config.yaml
d_expert: 48
balance_bias: true
num_key_value_heads: 2
norm_place: "pre"
norm_eps: 1e-05
rope_fraction: 1.0
init_std_qkv: 0.0279
init_std_up: 0.0279
init_out_by_depth: true
learning_rate: 0.00402
max_grad_norm: 0.5
schedule: "wsd"
decay_fraction: 0.929
batch_tokens: 65536
Below are experts of layer 6 (counted from 0) of a mixture-of-experts language model. Rows are named router (the router's row for the expert), gate (a neuron's input weights, with its number), up (a neuron's input weights, with its number), down (a neuron's output weights, with its number) and show model dimensions 0-127. Each number is 500 + 40 x the weight over its row's rms, rounded and kept within 0 to 999. Numbers have three digits each.
Before each expert's rows: "comes after" lists some tokens at least twice as common just before its tokens as in all text; "comes before" lists some tokens at least twice as common just after its tokens as in all text. This comes from a sample of Wikipedia text that the model never trained on. Tokens count by the router's weight.

# expert 2
comes after: "\n", " ", ".", ")", " 0", "%"
comes before: "\n", "|", "-", " ", " The", " 0"
router:497503446506473450463467490597462506512473477500516521472542519495519466489428541506528496505508541536553433464501532438505499490459524546474510508514417432468508488373525494559452466472505496481396479524516501487454434523404543456521507507536567477506534506483456480507468568478566470525522422531536483491455491465512473469541491559558483462527423485403515537516578521563481520491455
gate19:511503473552491471503499521575483439511475607587535506560453461503492483503473480492478512524499597471516495484489459395469424477469498518547427522549461468499560527417546504465524462500550539495487457509496561480459506501473515436542478494447515488502453524445552416543453523500460486481522520524509445461482488544518454509538446589516572492508502491472545464458436550576523513568498
up19:499519492524505461497484448457547549504526467474437431447503420458587484476496575445565485498477485534469503577452521514524546496502510487508544394508524476418507500486468529619497520491559491525524528420516500493533544523474597480491422522503532462458546464525464482523495512527387481442549481494425485496522504516545528500516577455516412455475497489511516491482511527467515483528474
down19:515496455509526456453529481499530572537497534457520509520500480524475479479512519484620415473483514490490520485476470480524497496543556476435522433509526464465568550477465515524436580476579458435562541475582549509521457536484541514480512546467500482540495522547477492521551534438541450491539470490517548544462561476471429453511507434462373462530533498525546451443470566498473488530515
gate20:483457465505560477390434496535523523542538555447497501445542495486478495444458532535529549479469516526550480455485545544542525515506483499478564495577462532519552553511489518542600467463455467462449478452517531485504469465474565570450499571470522468602528464464554468500487527493478500462470424552438512477503480534498501501512508510554503538511528468588434503470539506560466441564551
up20:536494494438444492492539535521466516475554478457487444488467531550502469537518547415556499455434452498470533542460458505503402479513511537508481462487425501536506490489527489521422498475519507433585482444507524427462511559487536527517541480406519475482543474500495544510503538424496483518565537498404572495520493492490518487562486397490440493405479544443548508517475489474530499565480
down20:443476505470548530505520522504501535419544430502455487528515464471516541560519565513511454542480479542420490550516464445519551525512513458442544521505482565569463509520445540509416570526437495431497507493452477448538475483512467528544486443514538513537417432545492457456571433526501478531483522431559429538537515509551525461462471507520497605522514500515527490482468518488419469457490
gate21:573503490447485524531507532498470512484477505501517597461506494498487445548456562484467521492483475549530449462499449557540449478545470464523558491466448483559470390462528538557398467526554442538513492525467513548478500537527498486504563504457471537504506462531534494525410551434558466460577527480527535432534499519459528494550458418506593456538510482469488497448495516568517504516459
up21:529478534523587558559530537545483523527479521471456507523523442489459521493455481457498480471485526420475543511493396456600490487485537514531442506510478452446461509532460509557530488535479477484508453510477486525583493450482452461507490446513554524479484502515465492473474569526504455574512480526467524497415445533477456445504596470556492421530582564514437516520501495491400535455496
down21:526464494480521508557488541528547513435478484559478442552430477522545575493529518521464468530439430516549489599510487462545455532463448380518447474432477466478474495436495468540458493487471477548530545458455467484498505533477455521506520462586551538521489542490484457419430522469539484479495488464530520424450467518539441479456528477584543519542578522523503495514517528513457522470475
gate22:455465538574519462425417492482528558485505500475505520498523491515521499433472542517464426478489584539517499493564465539494428539474578508576560482522484489509548460458522502492462482488548507524446549493536470433492466531416464564476532550491475559499571515474499522502454549481531422565504469462524436480557491509507519421424478504531429477481474420498482503520555553486499484570485
up22:478482531426486473500525493494500514583513472554475483473506473446536567549500571519533548504440532487495510476569500471522474491473494527408433490525384496505571437558465471515492456480484448483432519506446511510506538481514566533577526452493549517491542455528482544458467433552506498523485512561441522524515436492427493450427481468429517426563501479524484478475409464477543485483504
down22:518445525415455475467487504560480504484495490504456462456566507551541459433483506549462521499484420486564522497462540495491513493551572564526507404561493456395451485537481476435562505470401466539492538458522542563487535483515490538463436483511460457536511586556493464453512442579476553505522502501513497507523472468471509479488551502492556542561500464447499468507436526447486495529511
gate23:548489497514507514544451500515486512474462578528492580513537492494488512518509483523528499497448508565580498552488536491542462540486468441458515518452545470483592505539456417499563510476499462537498510494519447534606417574570538511460556478547496538520532523531496509509505550544512486454528447560505534525467505433505488431584475420548514566566547468491464459490438503484438463493542
up23:576551482469565514502486533548569496448517501467504572559508427473465513524465569456512491517490496520509555536497534429510518541385512500541511429430533435549486460446455504481532498591510494572516508569486493522411511486554515603488507488530536531550556532510490495482522402445509492555476540516510491527510512491510479461562492493521516522593514503526503533515565560515494483502524
down23:562472531527380564555557515471560512534599522555491528450440515498573492455471511456480507462517563505464526540545483497479542526478470544455540526476474572494444498562543502533532407468436506525521558524536557568513501466514530472475524467509467486501499490393510467499514568483440437479459562468513508524512458520549562465509543508468488576498491566494524501489483472545517471489527
gate24:564491399480560545476455466590484554498493533434525469565549504474539498493396567470504516447458524493528508521546571483466475468454565591453499467480469553470498531432541435530524534492527522529502514495417449498537521477491494537497500557511521556551459489456462461478529500564499519470471528572586506538527508441508486469490532485503520414472488464566519501508466530549485547488517
up24:494473551473519451470469512421491513494499467478446484530434388534442535523492472483505512484491498453556504477558457436476526574508604562436507546526506458549468463518441496567520496509484472547502528444502519528491469499541541549551548568542533506477459443464530429500550513551534476510509532498469475472535449502431518498515411530510550529590575572486491463536501554505451487493478
down24:517487473558402566502456498474525458477529591593473484435499493461457478482497526446474467546437502484502508583482518496528487460600497452449466482502523522536513480545479448478554383527508462456528514407522469497506479449531478466446561511580484440415531548481504487506443498476513519461472555464512463445547446484463504430530464528493487503523526518484530495551522469506513516532452
gate25:501485533521481588485511521475572431459461509502489518508502530525542557542469552469599463476479512435518520523516486466467479416475464482539488457571492478520502456472494464525539485417556510557603469569500421580453516541495443475547553485524497488454532566453521485492502575517511519489526520521487483482485437541423502418438448513481508463515424515496507441556543533517471495535498
up25:516552553467565500552496455521415484462581483593533511552531554495521479513541457495456500489480502507539468518478441510486542469493564495431507549519537538481535535516497512441491506577553491422524524506536447475517570463562518486544490481563426553537534527556522531426491462439459520422528518446549511513424434510561534448533566534530495540464469523513517435461500517509486462484492
down25:468518483446470506510527495517524479510448481502472491557497490466507523572550502518457473523551405529449517583483450463504463549545502508404488449482539506515490584551512448552441516522562512477536464409489422419509408497465542589498536479495482536509407491527530560503539508502502483489430538541508460525530459434507461459509572523453516473527574481498476492466524531532487456536499
gate26:501533509506519470467511461488478449508503504562434498488485525526551456505567452533535427456543563554533484449489448432514543475512499544510554490492427508524552564453500444554518506529415424598519546464492435478448466459541510441495503544499573465533529465477445545500467503438472517505482479496497451498546498524371455464557542537517527512493530501517399517500500466540492480497536
up26:495503473539495525510558508426494506439489486485431454524548446471498530498568526487449530527453512472561485429515536551471500534414534464542413477506510501500496448510557470476467479523525450475528587587486530467533530533472500535493434492429489531496432409468474479465557485462445485488482525516466522534558508441478485471523560414475468457475534487528439468519504434518464613509508
down26:501419504461489482411523492512461495480488559392503561413455436518531458569488483489471472515467437449551468503565477553479488500496502464504478549572497523509431508543416477539509460561495500554484526538475438526567493523543495504473490498539449537522479474476538514543442502458569504485526527487489569518539505508432404525524550457484439452512565446474473537526504545466483557533507
gate27:427535487481549533449505500589477522463390479482493495513501474459550549498571497495472477509504493537503485402438600461448524501433488506497497482511500452485489482422447530472550498470550486485522516498466521522513525449480524458537483595459588619545525484518550486521501476537552446476483531502471464470475473528447491526461464479581574455526459546446543455472490530519476487513504
up27:552517527513489504493475421534479483471488520499553447444522424527515511462537475510533490474475467597456488538545481509503463518513459507460514537504545581501518554551485560416487501440494472486554492463485590499537582472471474499526473500438501540529478503533523511469392505423519557446591456577507502472427480531512445513524556515497506446496547504494477452473478517578537453545570
down27:538497512447448511568456514457563443439496454430483537488517536536496544538468539488474491527536600454499444498449489492496486501514502458489459523536510474423482460400522562551537376510515447488489494506454578500458404531482530469493475498484540483499476538453526482472516513509456471461436461493498510438442536531536447517458517569515442544482475482527477457530488502537579572535480
gate28:497520458550452529495567498536451494473472506547485500514476482585436543478495513473539542459553518491485514436540517482499539528535509555519513504466519467445552519481477548446508473442554471518417472518478516417486485536497577516478460478513495534464484467461545510496493468433495425551473423498482436457507510570425437592513470523511491426439503515438430544417481529502438458523435
up28:520479457553451513483493453515512451439507475464507493445473490533482442517491534463539488493420483459477504493448535557516511523510469480553497442488554463503492536547435436452501500457524579557529454487523482516556520465405586457546467452509499509531518408446508444555429456476505480461590416566467482551504462521465517453484516465525526479506577498508577532527455517509575514499531
down28:569470468436500513529491475548558531454487492535535488493543415519422514503511510519443496532524490472453518489366452550499519466473503521546544573493535527421435520577518423469510542600460454530508477452466524468511542508525496455472458428544523525501513549531557446472472476409519512516498456491453489534453508409486550509489476460511487506478471474488479506531422539468490463508455
gate29:577542499534506478469469473506531550508451499462571526512475467399483473489475496485495558417492504568545442513515530436500531522479539511529497467488462471467525544486523447507501517540463522540464521420519565488574462535514513511404489528509452519528541515554588545526469502473441508496526530520472474377521535569525550529575500514546521542495500560409499509544447570499463522531508
up29:560514490544458483487458528483495479415505437481489448400531407491509473505451526541534484515548540486539526468467497443519451414480482438475497449515483543477508589577477527457560454513517519558511512546493497382525493551440543496529423504496539488499361491513549532510480528534465497477521496532503475455549504516468522520526515516517511480468431476440515508556469486533483513474436
down29:456475370504504544467503514434537560504537536491559457540437502491519519533479535452464533530486462497498466612492425459485450539506504464556527519435504536533521573512486539500617547484479502533539487439551526525512519542476513444457475499451518580488563539506481542442590461450542497551489529469503483525524488497520523482513534492567501496526502469503460576528549436539525475494476

# expert 9
comes after: " |", "|", ";", " 6", "6", " 1"
comes before: " |", ";", ":", "|", "%", ")"
router:560460451561477480419480489485516514520525527452505474558443560491442566504486529558519498551507579547516464527549547501468520471517482528517481527514511581495589468447558475475465450483461417498535579518428515554449512478471478485504489473513468516461495549498495488598557522529556568575479515482501471485508445494498416497526591576449559443487457544499496492461494503503504492498539
gate16:504532509431537445463449449482525443470607517496491482564532492521480471449408431482528461451462523500529509501483580529543526533483535504497521515412460476510568474567503430493456444500479514561458517594492443536521511479484473527493473501529557582553442504456529507570540501508502560486459539482448522518457427542458448466544515463498512469529486484523453575509459510510538544541509
up16:519559524504558502436541512518455506531456453482483552457485512597492530519535455435483486574488402461434453540511460495556518588456484470564540508508498554482494518513508527490468491481511511426527452432521463446578490425492468495468520476552513488458540438556505565524469503500472480514533588452554567502480522484553483470482466463524435504523534452536490562515582535552514477475490
down16:501487431422456538487540530468427514526538513529526493470466463510511520555483580453540582504553442568557466474427515511549517573514412525480512574520495494468515512543494526577481492467528488581522499523524513527494495443486502506381537476489564462472482497472552417506534547484445453510517508509577473486527505488552507527497502474445516473473593438466509553453483507506455528538534
gate17:466487457525492460507494566504575580547504516504488479540573531479453465503503590501451487512485523499505467573526505505504552450493541561525542490415560460522577431523567564560495487460532507482538517448538474544527537505487567448493438512517547535515489521507480543527508468468496636534473502486505488525480517476537582492475540531573489496525478476422484437511567499478514511513589
up17:501454479474438545502477526557520439454446462481488434502542525445490481549476420562557516480508553438477418484550501453408504429556462585470508447486430542490488554572525444525460519555481502518538544494393492462457505452442485511548496516581504505478439496503485539489471520491540466512539523467420526484488483518501513461500421450488512543517483530521532505492508566506446522518473
down17:494525456465452503543563521547513560481456522569509528516502443521496480489498463500543510494497474527484571579478439462496590570542504454444502436547462506490444492400453522569462476505540461576508448552496533451558420455488460533494458435453509488473502406501528497449465499550473501507436519538494530443497515480440454544562495517452490542477507540473484533548445521505546461457525
gate18:500491493504524435477446465454582490524531463530446508563418497467476473582409465455559559479476504492492468543514470514504502492481492545523477489566542493498508467481464521525521472496481485470555501502437604402456512403511447594446512493454476503436500465478529461535492500468472553507499477471515502494511442525455430576530559505407534469468518458510500525474457515453500510500580
up18:529447474498482514472442525478538450501441502528493500537470489453526596498437439489450446443534524505509566422520474526458506537536556500525502513423466504500470515486465436518526525549500454553490493587509486470509448494446495569494470471516497467518572474481445506426483452513483438474491403540463456486441567507483541446566519502489513500409523494585459503521507498584534470433472
down18:457498583494479490520467458546517525497531499503485550465521546449503549540514574514524512544502576438456510479437465446507542490504506551520546403486577464490480572487488525475537421520530539564553500553542561493412480523499516496468503534552485479453536547554397488483509524478463438530591456466501535497518478469516490512524495477529502518433514488435530452544495468425427455539525
gate19:529429472582517549511485549551501499517515551503512481555518553526497466495469554596553478482504475450535434501474586514479515448534434507535471466496487478483560489481413506451557443430496487493513445469461545506471514518517416499491476525480485593516509482460557488420470552531482513482513552508533538479408559560541443527498466489488459460459513526476432511544517502466528560577538
up19:479551509437451406492457488572538470493530469536435467460512502554479412535494517479585482520528551520444574536548498450452506429509502493542475505514516450514529421500469533559572495490502521488511502496477491478483481543569549474526500408547495512447496483511451556464462501532541508501554529527499459517432467472419523579431466502512484485555492555520461578523578510498540487536462
down19:495477475419521522408506453534497535502544485492482481472550505484509521529442495533555488497512522518498495474488528508362532450492530520500552486478540448525497383505477496486530465502456532491470449517526466566442440380527478506509475446484552410446497537557458519520529574508515553501526511527587425464501508519528520448497497548473524446528518520529540465544476467467542515535579
gate20:526470524574462476442491557520523498515503523502527491585517514496515514520422529514562453517481497502536529540543526495405475463414494484538424551477499462472465457487462518493481446540537585554616524476476480467503488496499454524487434544512430552563529528417496504457547495498450444536445548425447459495563418482462501537484518548555478470516504524483495512460465477523550528460472
up20:436519483526473482550576539513408521476460536490528465431459480470483573503453495580473588573512507510505547481476458484525519505552458516538557536526508481537527523500467470511500475525526476500557421490548556547450578475492529471480515548505524454452506498515438501449507469435518555453456587476451529515476463457438498493468527479575504546421516479483523483486554448465499534470397
down20:510528507556494480498512466470494476512501464507485585473440467592494491425433504537473487619481455508531461445469514511518562473519528511492539447457539498478423527469508557445447433504570515552534575492479528499546535433509484530508450431476546546486505436489550487504474508540473539543570504504516453428512493436460517597515463529532503556446449491485458520507465458481545449522467
gate21:567519433516484549467485561455534495479554510561460425581502525494503513599538505515449492603489529556493542479489479472456466528546477492583535503547509531493401464577511496535473455543567456468434535478504522521458497558500475521459451446535520500457464487516496472492513541557499469522499567514528472579530470487484496510524436554505433547458494486517467571431482483531554522494461
up21:493546528491435510534490492453503470478558496486483537537474450494495563535469585588525516514533553544476504512525461434514498566562516459412528485516440507480482534508485509523536506485561513548485438510496475562473450518480485532529548510476430586477524559488436453481554558558425476543421428577529459503512433446517529467518536504562509546472478440450484517501513569529538519507456
down21:551470408536492432476556489466446482450545502449552568554535547455584484589554465528505517516517536434433538530520511503421516431502455544457526475510495470506534505535449436487526480527528591441505514413521509491463451496467518495455539494526471489487479480459478493466558480463503556523442482489506495462458475533563538496506516483516476508517492545512371478520539555523503431485525
gate22:564424562532481560517553478402542522548518503554457519546517550446517528516465489470548514481511472553452451483560446527515544487498495423528551491561521534496476535546508510473500474537503489519465479544530468511624464502536609452534481486455469496506485481480503501557482493489504465464509619502533515507460519423497522513535478539521529530438506499586515473519396474474508519453534
up22:549495493518500500599460541444511462497510533486584532448477472480523447535485541520489497501459527550497463426460529470521561431516483523486433490535497453550509508505543580478447448485604468493523502445526465498549526529538436492461489478578568540463441515502543519508544525567504454500503482536552447572492480535453462515434509469478502567394477547515531484556455471520474543455515
down22:520538481505463558521550432544535483527478513473547528538442481453537493532504473491515494498547480535483494527478517464399461443526534513509484449577467483523505464557534473535535472519453423468420508491519490494489474528449565483457482470524541480520459488485529537548524477543535395472437544546484449537426472509457591481438487578410571551463457557439497545490474539459537493495495
gate23:510512520552455508480515522452589549425544543450467483503532473445540501478469428486605503490564514442517438543573414522511525553460513465550570536491493481515554491542505504535488484484523406496503445514476494557532498460476506500486514506507468456530447465440472432493523528491470511555571452511456539485533492539550490560520579485480537458488535530471410578526494450485547500491547
up23:531494532444494454475583451446544439593405532459480526473506417531567553517424551424485500480480515444443523523515498465455534507542546582480560505561420483559560476497505511486523498582511485514527566442457492530512455482538474514515532545469476581466550493538458448470529497522481502468547436484539456470475500476516512518509496480477434475513462480494477438494536457507490529493446
down23:521473520592539493476508466448519472487496494529505465524578550466567495539439474502475504528554526492503416495506516523484473507468508531493588484542519483431513492521586540465505506464476514428483477514576433548430510453418430519478512429475494432458527540539552431566478625527524509496471523525515499479433468497497508572441517538559502585471502489531499510458521511471515493464488
gate24:480535527522538423435506481490472501504536458419469584432565527568520437508495482463556426478497553517475478470553491457543550492541555473470503523499497499523485477547476491529556422551524577466466493518443465599449533460571537562524532486495428524480527527474468489469523453503538537564519471560482562508524496577466423481487484491556501469527526539538431472547484514494484516503548
up24:463501490535530451458499484473492517459510500568459559503526498500464511503481455484519488453506465543504601459536529551443428504464558502516540569442429429537491536444564426514478516534552540522530548466505396471521601537529465491495473518587538533443498489452448508474565460465534552534445511453465449507526539476530447571490499530481507481479518515486479523482564546481469427497474
down24:527500520500515532555456552526467553522539504494582511509482485553494578495481571458477503466571457450451453515493522372497458455474499504558502428480476500448538548571485478397456496540526442459461445494520487460421541545523425463463509557457506512446513467508439523468448520443505456454521469492464461528461473520475529497579512517507500499460478532476480475494478438469498530585519
gate25:494504577485566448526511494538464552510517481498490577511489427496451488470445478530475517421482495516515506497480498462495446464529531444497585533563505581487483496436483432441477524507542455488501532534449540574497470449551595494486496487498514488458505534538487439504497512492459487552595438509488441516483507564537484519460615443435508496523534516460458501497415451490460523578497
up25:465554497444508481482477464464479589552518530501467542522537557483494542487378510515519460490494522515512533523466524441475517451557554487586487456506533519607497438468519462499499510469442446488544546565539510575451508556519472528547506489585511569437496467485540464499558483507540530520462493529504509471488453470477523426537498506572540482453397501455572504483562512486468512479497
down25:472595486495579527517504472514520552562509442483515458541492502520558521544571500544463497537457506443568529497479458593514507469518383478476501491563477514551481572502542515501446661501501548472538483527522509506524601442499480490505518542495484504559488466488485509475542514503521584441494485495521488464521560510507550490476512523544504435504469521500498482534574531573504510523530
gate26:501483460481467491455435498413465519502504505511452478527505502510558515478510495511591455561398565508484447472464527523440484588481475464511546526439481470492514450508606460515485508535471564530521486545460497486513506415465558481574489542539508485499575506518530510557461534577464527495464524496553509508442408555567515490481525486513472490439525456555496501468475423505482549477562
up26:533446440485431486439494552465540489499481555485528449569567511490413481513471525433522494570448568484543406547481456493458469433505531444452420542525511564416560514464507433486537491503493475525521488431472483512458483556494498494453488475549525498471508493501554400486461538432494467530509453538532484452483492496551484551509503517493551542501507493432473508461464494488508598497494
down26:511479437532426456534483518455539499532516507470451507489544462539525488596500528469578448476506523543429468420423505439428445478447483412419560458532504504462538495499560501481508469511442520522489473464530565468487501520457521515503566451483566527509479532514547502474543430534535514472454518531597519457575450487478498496428494522501517489563532491501485552507517559464518434485523

# expert 14
comes after: " |", " ", " 0", " 1", " 2", "|"
comes before: " |", " ", " 0", "6", "8", "7"
router:481475433553442549509478535601444541547510451433593488483488517484518520520538523507515499521452542566561483524566492459452536501473462502494483520497503475501555572500524517518471443533506495489482479506460432517452447482390480473554507493508481523450485548469442491536468532516554556561468397490503469471490457502522401481514510561510514417447441485557537530490516532473464500487433
gate19:531516494540485587534471540511493511490588549486528504516487481576533507552472519513513502476462575529524448589524467518513356478542501525539510487572461587436538536462560467510524525447468435533445440538551532478521556445555476515499504484408477506470474484521467481534503535525489484508557462491512544514508432500527479486513524525494421518534469458500553488473524592490518433474488
up19:467441458464471499556514473490456485542533482576544560454472524487502521558414504483522505467603551528532476494558582508502495547520481475589493538530487507481500462479577409518413454513572485503463545494539506465525493493555453511463489537481469524510483535491500423528511505502517561503507492384517552475588492552539512515505485507523486538462459453502606466492449501556536505499503
down19:499423426536430501462558528531553523546459539520540525441545444446439542506516570521527548553426527475451558570479497445458531521489489463455505512509586547457527509536501495538522506498468562485491513507506490495596479520521542425518450523482531482460499467453523506534484531489501529531578545507436495458491461487515523441554460458595500490532547465492476505529501436519583555475447
gate20:468556498519478517431495551533474543489462455474583488499520521419534452495523518479556499398534525557561479502471506511432466497495536497408481488441558506477520525491479482503537483511534445470503439479514461453435469417492587489456503479505480543490555568456481604482564548540507486538447427514518420489496488501478476493503529558552506497484576489435440549472526503522492482530551
up20:515490564480510481555493495502455542401441490462512505530536539447523559469543496522417477507505580495549405548495544469541512568462525536499436507477463564456496502515567475480492504570443531515433529531430534501438496456510545479602547506502570418488563490497501432467547468486519527540515573472500519483459480472448485541436461562531549506505510520498493499485536473499541549508529
down20:469512546457500468500507463530522488485462547463532517493497529448468456481485469544561568514500508572503505544488481531468459462573624506467452524526524459512493463537487490567494614468542480516589486482500459497394484493492592524562501471496472491504464507491483470497483455475419425569512545483526532526479446574532493463438480537562450507507469470429550469498551474459503486499557
gate21:498502477549413472412567444369519552510481492562513451492500520526510471526546472513457550462462471578498516496491537505498532493530419450524487479540505525497472553497476573540470462465464481558531486563488464575557447535456509524464494521478475548521504544506479538502450526471481542451516570510529500466495464546566405566486444528492459526467452467543411484485486543476458483504516
up21:522510505499497480459485470545505432514548480548550542491512544508447441500520577567470615478615523523475491520482482543466481492406520535533524495479525455510476549515469509576456485470536509532563458496510472482496462493515518473534512469528525482475524538437469420478459484566580522515511548454451517500549559486414568446542472488505521460529433498548573450508461542439547478519518
down21:517522492511564509504481552450531485442547534580553432449506467428551476416491512486526508503509496475442440488468506518501488539525430462436495565416505633477453562564513511512492540498470484488537520488489550535525515434486487462521497468433513470452468475518530482519445481480492488500533523580495490568505490461517493401550487482485514453518453439510486466567473554527570538513558
gate22:491533464544482581441530494571562489491558549522472432491445526463524502470534519576456456501499468560428395552547550479497497491496486544534538494513547533511519576511408432473533514514536517477566450410491443534549466522428444462493526488561562536493462479455469495554519548465519522507481505580486475516487478460512511504498553496506506451472504523528455475556464508519551472450446
up22:525484448439460480537522522484512570583502522484524473512444569479495488493535548537539519492540488434454441520546438467538453451387509495456468473510457420496511470496516499505471544534533492492450457470484569533442495493539494589556544525492547475512404499438445490487535503499465485504557468486532483446506463523528467440490510505471420459586486465499541574515570508567443490498478
down22:460436487379546468528540514518538506594440527473574458443524471446522486521515475520556534498494457518545433447484472425464565526451452483410531450445487460466497487443469531503455499508472522532459498526488474526505448488520492493574500527489501482592487537527444473519452538492452481520561549500504476517585496469512444532529557456504454510482485583520477543446521500460431510478471
gate23:466510423483528484509576500473484526468516493505486461545432480513437489510627518589494546526481554470486446523523513555449571507424540487472535498485492507519490502580450523482444510481516542522484546522459509510539523539460475459517518553526525509485496527498580477519553510482500575521512473479534487448584488461493514456427463514552521475557443533519476561484409408500483514599531
up23:571525469549503537479519524513555497432461527509502432537578426477489553510511443559474531461498595515494482494515460466470483493537534542544542488487547494499445475573540466495548474504551453508506416581540523498468565533452498492529454515493572489523516499511510406499525452465470549477507481542554556519560506561520528606473515508517516460390490515523550439529445500499499484545498
down23:510631588476537470499437522399459456437522508498528499474463475433510548436485553528517504499510476511518455531478469545415484499499501532482519433513563495477492550454506509501484452507453513544414466489516563535459468486579476492504498555451531466515506514493517459547471556529565536524417504513517488544499596545479471505508495483452476552542460418463497482547467554477460454496482
gate24:524510504490500494488492472501493503543561478496494538564424512458520572491542512537509465522486536573504493442533500432500483526463438487503595455490448480555519501512523566568553477505538494532507494618494498527465474587562525541514577508389461465481456515442463475475543479478528517496499454504538564488473472511507469503590403493519495453533465535428478470455440537456486490456535
up24:531473581561498442461504432534513446410465523601502501429433387527554495409473494536522480525466513517502436492509521470561554519564526478502473543520538409560513507465535505488526527535505465507515551429472536484500494552469496466578433512448498442495449541446494495513506481533500468509471477474552404514489542450489540492498526493491543482505517488511466494559504537484475461566490
down24:480463439507524432420489498529492492472483532619518504500421514472445509516556522488490469419493453481502468450508465472537486496527513430542476491475515494511504496414511562444482512513525433516491440499456513460480527544442480604565482480486582471491442451485488464481515514416536545523472602483456473450485544468520457505457459515491480455514457483465534477434448483488444459516571
gate25:527479567580520488504506525495580417559537454505434576562468540545523570536557508433504466449468502524509374514525448470517421501496458602488500484532507456528532520495487483533542499559524511464485547496450462526521525574453455462481498505485532497472519534508441525483514587474509527554546531493476517511506519503524468481483469498601431487523517572551513536525490473526437504479499
up25:470465460528556541484504548372508389507539539467488510517551509483492546525469472461432444527449484457588570484534503536514476448474569521505500532513515508517487477482513481427521481475556484424465472613495512461423421490522544504499457502520488466523509528593503507480550504492519504472450468577513484457435490545514527522493476471503542551484497434534435430475526515500534536492521
down25:533548505472509549444489544529459448562554490496417519503485524506456497509447549563512478506492458552549468568575474507497535470523529440464532519512523540497448508452467522519463521539628488477499479541575501488451485457468443555503456504530486468500521511540516419441539473538531477497514436515522561465396533525464527541485537471520533459563539443498543507470425563423509505470473
gate26:598578507484403522541554463476533446389487455504458581460485458501515530522512484563566469516506472469572503527528464521538520570484615469529518520508449499548494540495481441486485494479474534461558430428518526564451532495505473494486533514446478497493483513482530504509531538468464479475476503482520565490572466464547422499558520547469559484541467509485429479510482517485438482493538
up26:496516515526540406472487481541490570471528503572468444487443524481532492497557501555515443498447530480412474472532490492511511459500531495456511487607499521412392499522503486474486523487476457455466549452498527442470523445491544501480527523510559498537522550565484481451547567412413584509519513527539519522594520459489439490508505457485433531505492513485524490482438537460448459493498
down26:522496382563515510486537555604460508504504489475620468513553474464516539453470511540416533465460461468545562486526530517533518485489545500454525458583446517495545530546441491549518530500507470513464504486485580504509459486553481490510532537554516491461508530465484549549547514417408532547473480454452513458540491499522509465453497528501554552552512524477476532496463534460435431504518
gate27:465471511481467553499511453559468452472468536486465498531536487497512501547488438441506461539467501494473505514529506482489519509475480462489471508589450495476523529587499570530490463511524479500480518456537488477543464446466467528495532533579505504477511436544510509480526460526549557564447566438466478502505352515519474447493487434623555460469512395497482559432513542512505502548438
up27:482476526552479483451439536498537524505487484459496527446437480463485498398499408410524502507494473541507475531507542494467483532470535508566498443481427504481441448530537480414447491451588487501560540490499408492540528522539501600498469512558548500440485480536503508524527525515456488470517486475489503487525533465488443577438510512494484528494464428507414495569484450517510584558523
down27:461484565529461511477569468508462514458441517524489466447471534553556490565492444537530485522517571484517462515427481504484400441480528536492471523463513481470511528524533579512487472443519448482506492519494494495522540477465370429533491447503472517542428507470465514490501497492456530425465534535557455470512504508481366531510544469549518537535511444461545465506509460454478490592542
gate28:541533439505536418422492511527547488548451544544406521471468460499475537571472486504531469539513524602447453526474481532431460544549490549525581480520510526516537538477494479557448472508437479477476496514475528513455492552462534537534479469462493506528447518485562499455512523442465466547512476519577452488552467538452419514564482479452507473408521498432505496531473450476459495497574
up28:515505535490488481405494493545483555526520538550521515437510506571566541478545537501467543418470492533549516523538491489498568502528517454515541545552520441586553557514410532454457489462541430502514498515456470513539504593491518530462484525488454505488457505463532598490483400473466547505520436515506532516487471530492554522580510511541562435502484520429442549516481515469534556477490
down28:578530535473504429493521519501496542488551448504479499493479509490544490498626427501473565488538491520420560510508509522471543448488503514549520553506515517468523536574441481532478571543538531520442510456486536514536494499467544533484511496490509485408489466546521528436434516455425465451429551519502591498519526490489556516576522483533498545571504489422523577531534456490558504536537
gate29:587457431468525506508506512524566470536534498524496527585522479501606500503488435472549487474447516512545448550486560548414479539495455513526452517508504556486517561521462542504450470542554565509476530489526466487507440481448478455526493620500445482458504486577489508512562509584555587509485539511528470419504458527481560500548529512506521528455518480522495550443473458478521471477525
up29:507401477501488431569489492505421457444472489485528414536490544521464532546518514542441469540485590485498506522449509559483502459537447556536508508466504414412494524465503455509449482521497504465533467495500513552477472480565534497544577443469580485523524497500490491489464449533476507466541512447536493565478534500513476580435484525520512495471574574527501419489487514481604477532528
down29:523441495461545435493522501507450474432492437528502498498480471553441483545465478505455484538496561454491537490572480530533548506497483516579524447488484441469523446589500535539508460547532517482502438529457475538527499480533535492495487462440534582536504520513532515504481556603546467424537429511529578454532476517555439585485488487486510406520537475472535530435490575525474467473545